Experts of a small language model: 384 SwiGLU neurons an expert.
Below are experts of layer 4 (counted from 0) of a mixture-of-experts language model. Rows are named router (the router's row for the expert), down (a neuron's output weights, with its number) and show model dimensions 0-127. Each number is 128 + 32 x the weight over its row's rms, rounded and kept within 0 to 255.
Before each expert's rows: a language model's description of what the expert responds to. This comes from a sample of Wikipedia text that the model never trained on.

# expert 8
Description: Numbers and years
router [141 117 130 114 114  74 127 124  71 147 162 148 126 108 156 113  70 159  97 112 130 161 131 156 127 117 108  88 112 135 102 154 156 145 141 150 104 142 106 124 126 161 129 148  82 110  98 119 112 139 132 101 152 140  97 153 194 125 141 175 112 136  66 165 151 120  97 121 173  88  85 102 112 137  95 196 171 121 156 156 116 105  80 169  84  83 158 108  97 111 178 174 137 113 150 141 159 101  81 115 172 124 121 154 144 139 154 136  95 158  70 121 121 144 142 147  92 119 120  88 123 108  74 122 131 129  99 115]
down10 [105 165 159 104 141  99 238  34  78 171 105  90 112  40 173 147 159  76  96 196 120 135 127 148 128 101 141 155 113 122  95 106 119 140  79 147 110 170 119 120  77 114 154 137 114 184 111 182 132 110 129 148 134 154 127 118 174 139 179  96  49  91 108 165 115 109 102 121  96 121 168 110 132 132 164 204 142 139 124 119 153  73 133  70 149 123 136 108 158 164  87 104 133  91 154 111 126 140  97 182 129 125 157 140 101 123 119  61 121 120 137 191 168 139 174 121 142  96 176 155 172 192 205 127 165 126 108 159]
down11 [ 88  88 188 133 129  88 141  82 196 166 146 144 127  81 103 155 145 118 195 136 184 160 100 112  96 122 117 134 138 120 125 187  96 112  31 152 173 148 105 136  85 126  83  93 119 147 122 131 136 117 106 101 120  66 131 138  64 135 163 134 150 135 157  61 135  96  87 164 149 130 120 128 162 159 149 107 160 187 138 152 164 103 114  79 176 114 141 147  93 144 106 151 129 132 144 147  92 164 103 139  68 115  89  95  94 108 112 145 171 115 122 101 137 106  68 135 126  92 117 207 152  93 138 137 134  96 190 150]
down12 [138  97 126 121  77 171 149  66 103 124 123 109 115 162  85 111 131 171 100 149 112 148  96 121 137 118 125 132  99 123  78  86 119 163 116  54 143  97 149 159 112 169 193 127 143 106 164 120 199 167 225 114 166 102 110  66 126 129 143 116  98  81  95 116 165 133 127 154 120 103 168 134 149 109 104 133 153 148 176 151  94 128 148  82 155 161 135 174 145 123 156 120 181  90 117 134 113 147  97 156  98 107 168  93 127 153 163 130 110 144 100 129 127  64 132 110 120 135 153 148  78 107 137 101 102 145 125 164]
down13 [173 112 126  56 151 112 136  86 153 150 165 155 126 139 111 125 132 125  86  90 141 131 136 128 139 124  93 107  87 120 127 149 105  72 125 123 118 115 121 168 169 158 168 126  85  72 143 157  73  62 110 115  86 153 124 142 145 167 101 202 160 104 195 145 126  82  93 125  93 175  95 149 128 162 129 143 101 121 128 114 124 156 154 106 128 234 168 112 186 170  80 141  91 161  65 105  76 120 160 134 164 129 175 108 135 104 128 175  83 135 113 122  78 181  86 176 132 150 138  99 194 122 131 150 161 135 111  78]
down14 [127 179 142  93 131 149 164 142 121 157 145 114 134 102 162 103 119 156 113 113 133 106 149 120 126 143 104 161  79 171 129  82 144 164 100 109 183 153 152 153 149  88  98 131  99 105 202  65  68 154 207 172 126 101  72 171 144 171  77 149 138  90 113 131 165 209  72 154 154 100 130 206 135 139 159 126 108  81 124 115 129 124 166 168 131 133  82 160  88 158 140 131  81 131 121 109 145 134 160 142 176 177 147 140  66  93 110 121  77 159  83 105 130 128 149 125 129 175 103 163 147 125 113  49 143 134  96 138]
down15 [ 95 148  96  86 104 114 109 167  88 175 168 135 121 169 104 103 157 161 143 130  91 115 151 114 130 116 193 156 152  89 146 145 112 156 157 122 149 127 200  54  57 123 203 148  86 108  61 122 173 151 195 124 143 167 153 188 101 106  85  62  84 186 129  98 133 106 145 144  67 131 139 175  88 148 151 148 132  83 128 132 113 134 138 158  80 182 132  79  87 137 165 148 153  72  97 136 148 190  94 121 100 111 134  85 132  68 140 148 172 125 109 167 100 140 136 136 135 183 121 132 172 143  72 154 106 116 156 146]
down16 [121  39 104  82 188 119 157 109 187 132 155  95 118 129 109 120  60 147 147 100 121 109 162  32 116 102 150 108 140 161 181  94  61 139 107 168  88 174 119 133 140  75 130 153 151 134  68  86  90  53 131 119 144 102 127 124 123 119 143 136 141 134 117 181 144  97 144 159  66 146 118 131 170  66 143 111 138 126 109 166 102 118 123 159 173 155 145 141  82 120 123 124 127  70  50 193 149 200  89 135 154  95 132  76 108 120 165  83 179  86 133 106 146 106 194 207  94 198 171 127 133 112 109 109 166 112 156 143]
down17 [109  92 171 124 189 140 107 113 110 118 119 113  88 127  65 181  93  79 154 162 140 104 104 117 107 118 156 122 100 167 128 129 133 167 129 116 111  91 128 129  90 144 116 129 152 100  94 186 126 153 167 130 134 141 151 125 166 118  89  86  96 177 170 128 161  99  65 192  63 144 115 120  96 153 159 138 106  87 170 152 130 108 122 116 102 140 122 134 102 193 102 112  64  92 122 111 150 158 108 142 125 100  85 133 184 113  80 108 199 115 134  81 166  71 158 132 104 190 122  73 107 188 118 162 187  81 133 199]
down18 [150 145 173  98  89 121  87 144 128 100 156 139 137  83 155 169 103 140 131 140 162 127  86 149  94 155  92 133 150 152 147 108 128  90  85 123 142  89 111 102 103  89 105  82 122 148 121 127 114  89 135 142 129 130 144  71  85 140 122 108 150  94 115 113 207 160 134 147 135 117 117 130  94 119 146 176 175 106 174 170 150 110 104 118 117 109 156 136 140 139  95  86 133  79 134 158 128 126  94 136 175 171  98 154 128 170 110 143 135 131 129  98 117 119 135  48 131 141 147  81 101 173 146 100  95 140  73 134]
down19 [181 110 127 151  98 166 171  94 115 153  82 109 155 134 163 156 127 119 180 166 131 114  89 146 106 152 134 106 127 122 132 120 148 113 111 134 102 217 132 144 137 119 142 115 119 190 182 144 115 142  94  94 154 158 131 169 127 158 129 137 112  96 132 149 129 154  94  98 117 185  87 118 134 147 172 170 143 130 138 119 126 120 108 155 134 132 119 182 167 109 113 141 154 157 142 150 168  94 188 122 145 147  98 152 172 225  86 133 101 125  95  90 142  89 228 125  71 125 153  75 138 142 159 135 154  89 155 103]
down20 [124  89 143 126 107 143 146 130  88 159 133 124 172 180 102 133  90 203 146 114 160 143  91  96 136 107 102  89 149 101 118 103 119 139 125  91  98 181 153 142 100 198 118 124 117 131 124 120 113 214 104 113 189 132 112 120 118 133 120 122 144 152  83 126 165 111 102 143 142 118 138 112 107 135  92 146  70 128 113 141 164 111 120 147 178  91  87 132  99 155 142 142 170 136 149 115  77 191 147 137 103 113 227  91 149 160 142 132 166 113 115  73 195 142 121 136 127 112 143  61 102  93 112 130  50 113 123 123]
down21 [128  78 135 118 123 119 148 147 113 117 122 124 123 136  86 134 159  86 148 146 135 119 114 132  70  68 168 110 100 112  94  81 187 116  68 188 126  57 132 125  76 141 106 150 104  93 141 120 187  89 161 123 142 133 128  76  84 101 148 109 106 121 113 158 128 132 128  75 112 181 149 139  84 115  85 103 109 152 108  93 121 131 163 161 153 156 146  83 136 161 152 174 152 135 129  86 116  90 155 140 144 100 146  99  75  92 146 126 152 163  85 106 110  79 133 144 179 145 119  72 183  79 141 168  86 152 156 146]
down22 [ 83 120 105  85 127 199 141 104  92  96 118 111 129 170 159 177 192 108 115 151 124  90 119 101 147 168 155  97 129 147 151  75 139 111 186  96 141 176  89  36 158  86 102  92 170 170  54 168 119 103  85  51 104  86 149 127 113  97  83 217  96 132 170  67  47 150 157 142 176 135 110 125 176 127 190 132 111 132 129 143 125 109 142 168 161 168 137  99 135 117 105 140 137 104 133 125 139 132  84 117  90 134 135 167 147 139  94 143 149 158  84 143 145 140 158 171 150 163 147 118 130 140 127  76  99  69  96 167]
down23 [ 84 112 132  53 111 121 231  68 103 144  54  89 117 142  92 110 193 136 162 112 141 180 114 197 121 170 114 113 106 131 151 158  97 182  76 155 130 158 122 107 153 149 148  65 157 140 132 156 157 139 155 158 133 165 117 127 104 125 161 113 147 177 161 165 138 166  84 132 138 125 124 111 176 146 153 142 197 159  85 156 108 123  79 126  70  89 142 106 111 133 146  84 128 104 118 146  85 169 147 136 139 105  87 117 140  93 181 106 140 122  96 114  97 122 118 172 139 118 170  96 133 102  95 111 124 164 137 106]
down24 [120 151  51  60 107 120 130 122 190 164 132 115 158 113 130  88 105 101 161 142 141 143 132 157 129 155 161 139 152 145 139  56  86 142  87 115 131 112 170 191  97 188 126 181 110  92 125  93  98  91 184 134 114 106  71 117 142 170 146 175  69 150 189 128 181  70 150 129 159  96 151 164 153 117  84 115 127 162  86 130  93 138 139 171 151 129 152 175  85 167 107  94  97 134 107  80 153 149 133  67 142  55 175 104 128 144 147 108 151 151 184  91 149 114 141 170 139 117 104 150 112  97 173 125 148 160 123 125]
down25 [ 98 164 120 181 174 150  98 149 114 137 155 183 142  56 124 126 174 105 100 143 124 132 121 151 184 103 138 139 130 166 182 135 175 110 142 151 167 133  99 138 128  70 101  85  86 159 141 162 156 106  40  78 144  70 114 149 127 134 153 155  87 135  98 163 152 167 106 196 120 131 118 142 119 109 110  94 140 130  98 177 153 141  76 110  92  99 111 133 151 141 167 105 101 180 116 101  98 134 117 112 102 158  83 101 169 127  93 198  49  98 142 124 107 150 107 116 112 127 109 114 136 145 149 147 161 109 133 142]
down26 [116  99 153 139 154 114 121 139 155  65  73 150 135 127 151 130 121 199 126 102 183 160 115 111 115 120  98 125  65 101 137 125 104 182 158 169 143  74 173 120 169  79 145 105  89 101 116 130 151 138  79 216 107 184 130 130 150 139 144 158  99 137 117 153 143 142 158 146 119 190 142 161  87 141  80 128 137 153 107  88 118 114  96 181 109 117 183 214 148 150 159 150  77 155 148  79 109 189 148 174 139 117 117 105 103 120 164  95  84 141 109 125 157  60  98  98 141 154  89 122 147 135 125 135 107 116 150 156]
down27 [128 154 200 137 165 169  48 135 121 147 108 124 167 113 173 132  85 116 147  45 122 101 150 106  91 174 123 153  97 167 127 125 133 118  75 162 137  89 129 116  60  99 128  93 129 144 166 147 127 106 139  91  80  89 181  99 118 105 155 159 103 158 126 100 132 117 182 115 138 132 168 108 140 102 162 131 165 122 156 105  57 133 113 104 111  94 145 102 126 144 182 155 115 157 143 108 131 131 108 122 178 142 116 166 181 156 127 151 120 165 131 105 155 127 126 127 147  94 144  95 128 110  91 189 145 106 165 151]
down28 [ 77 170 112 116  67 124 137 191 167 155 156  88 120 172 151 183 137  69  87 103 162 130 113 135  92  96 164 161 138 162 165 129 156  59 152 126 153 131 133 116 111  79 108 124  62  71 129 112 104 113 166  66  86 173 191 141 101 133 115 141  84 149 174 173 152 125 120 162 127 117 130 119 131 175 107 174  78 105 133  91 104 147  95 168 134 150 115  89  99  78  76  43 118 111 137 134 121 143 102 162 146 172 131 173 173  72 135 110 119 131 124 162  76  84 122 121 139  83  83 130 130 151 142  44 137 138 142 130]
down29 [114  90 141  51 127 127 143 137 112  71 106 171 153  99  90 176  80 116 150 191 148 149 142  97 102  90 111 103 104 106 145  78  94 146 113 143 106  80 144  44 122 184 106 175 133  59 116 104 118 120 131 112 124 186 168  75 155 115 114  77 178  88 134  84 149 211 101 182 104 112 149  99 146 111 144  90 150 107 132  93 115 121 140  70  54 138 102 151 114  79 157 185 108 150 116 100 104 147 133  71 137 131 103 192 148 144  95 130  88 164 118 153 102 147  98 145 135 109  52 152  80 102 111 173  84  87 123 149]
down30 [140 130  65 130 156 106 106 147 154 118  94 138 127 147 127 157  83 116 132  80  96 111  71 102 115 158 120 131 136 104 146 167 133 184  84 130  81 118 128 144 146  98 157 137 144 136  98 145  96  57 175 117 115 101 148 136 130 160 121 115 148 139 159 128 115 112 167 106 171 148 109 161 129  95  98 132 154 133  93 146 118 152  68 185 135 138 149 144  54 128 121 110 191  82 138 143  87 148  90  83 128 202  85 126 185 134 114 106 130 176 150 110 117 125 134 170 139  84 156 143 146 161 155 148 117 118  83 102]
down31 [107  75 100 138  68 149 111  97 158 146  83 207 125  87 109 143 172  98 154 154 141 148 174 101 150 101  96  85 108 157 122 111 119  81 119 116 126 108 111 126 121 102 114 145 151 188 154 109  98  85 107 100 164 183 127 119 170 100  92 114 182 177 130 104 152 150 138 118 146 145  85 162 113  92 148 122  77 151 109 126 122 173 174  74  94 118 140 110 115 129 136 109 109  75 164 140 118 156 165 133 104 100 125 164 115 194 144 150 131 111 102  87 118 118 175 150 135 169 118  99 135  90 150 129 121 100  87 154]
down32 [ 88 125 134 113 134  90 127 130 134  92 151 141 137 138 140 117 143 114 153 159  78  98  97 101 172 157  96 134 125 148 166 126  71 180  71 177  85  91 101 100 128  95 164  49  84 119  79 149 122 104  61 100 124 130 120  89 101 136  63 148 105 178 158 152  71 105 153 155 137 157 144  99 129 145 128 145 156 101 119 104 153 119  89 159  92  94 121 177 107  86 100 122 199  96 114 137  66 137 111 130  70 131 153 121 137 157 140  98 106 129 152 103 199  95 136 117 163  89 107 157 145  91  92 138 127  92 127 130]
down33 [104 139  77 183  86 128 134  96 104 139 131 159 173  58 103 105 114  41 134  88  89 212 141 126 165 120 161  95 218 148  83 115  83 143 170 115 120 158  65 107  81 111 141 123 148 107 124  97 114 150 117 103 163 119  93 118  98 169 125 111 141 181 181 139 122  83  86  97 137 109 142 140 123  78 121 111 180 134 104 138 137 224 140 159 160  84 160 209 128 152 129 120  92 133 112 130 130 184 147 249  92 147 163 135 168 115 122 188 162 131 151 116 118 196 134 128  96 155 113 152 160  97 120 164  59 136 203 177]
down34 [125  98 131  96  92 149 169 124  83 121 109 107 153  90  87 220 125 122  28 184 125  99 114 134 159 149 174 163  98 139 129 124 153 124 155 161  84 144  61  87 236 150 118  91 138  97 132  67 146 150  63 105 128 132 119 165 136 108 157 176 157 167 134 107 124  82 148 156 104 129 157 105 143 166 133 132  77  95  82  95 111 159 110 109  70  66 128 141 165 131 119 120 164 101 126  67 171 145  78 122 132 103  78 150 155  46 174 139 122 179 139 143 128 106 170 165 158  81  70 117 106  82 153 160 126 138 178  72]
down35 [119 150 141 139 143 101 116  87 106  88  91 109 127 134  98  55  81 120  82 126 122 123 102 139 173 142  93 133 157 136 109 166 122 102 135 119 147 101 101 108 174 167  86 190 190 187 111 186  72 135 101 172 102 135 135 125 138 146 120  94 135  84 131 129 112 122 148 107  77 162 100 107 168  95 164 115 145  87 162 163 132 158  75 114 141 139 109 221  81 102 110 127  75 151 124 143 103 123 128  86  84 129 117 143 164  97 202 109 157 161 128 118 124 176 153  77 176 187  93 111 191 185 143 152 141 152  54 131]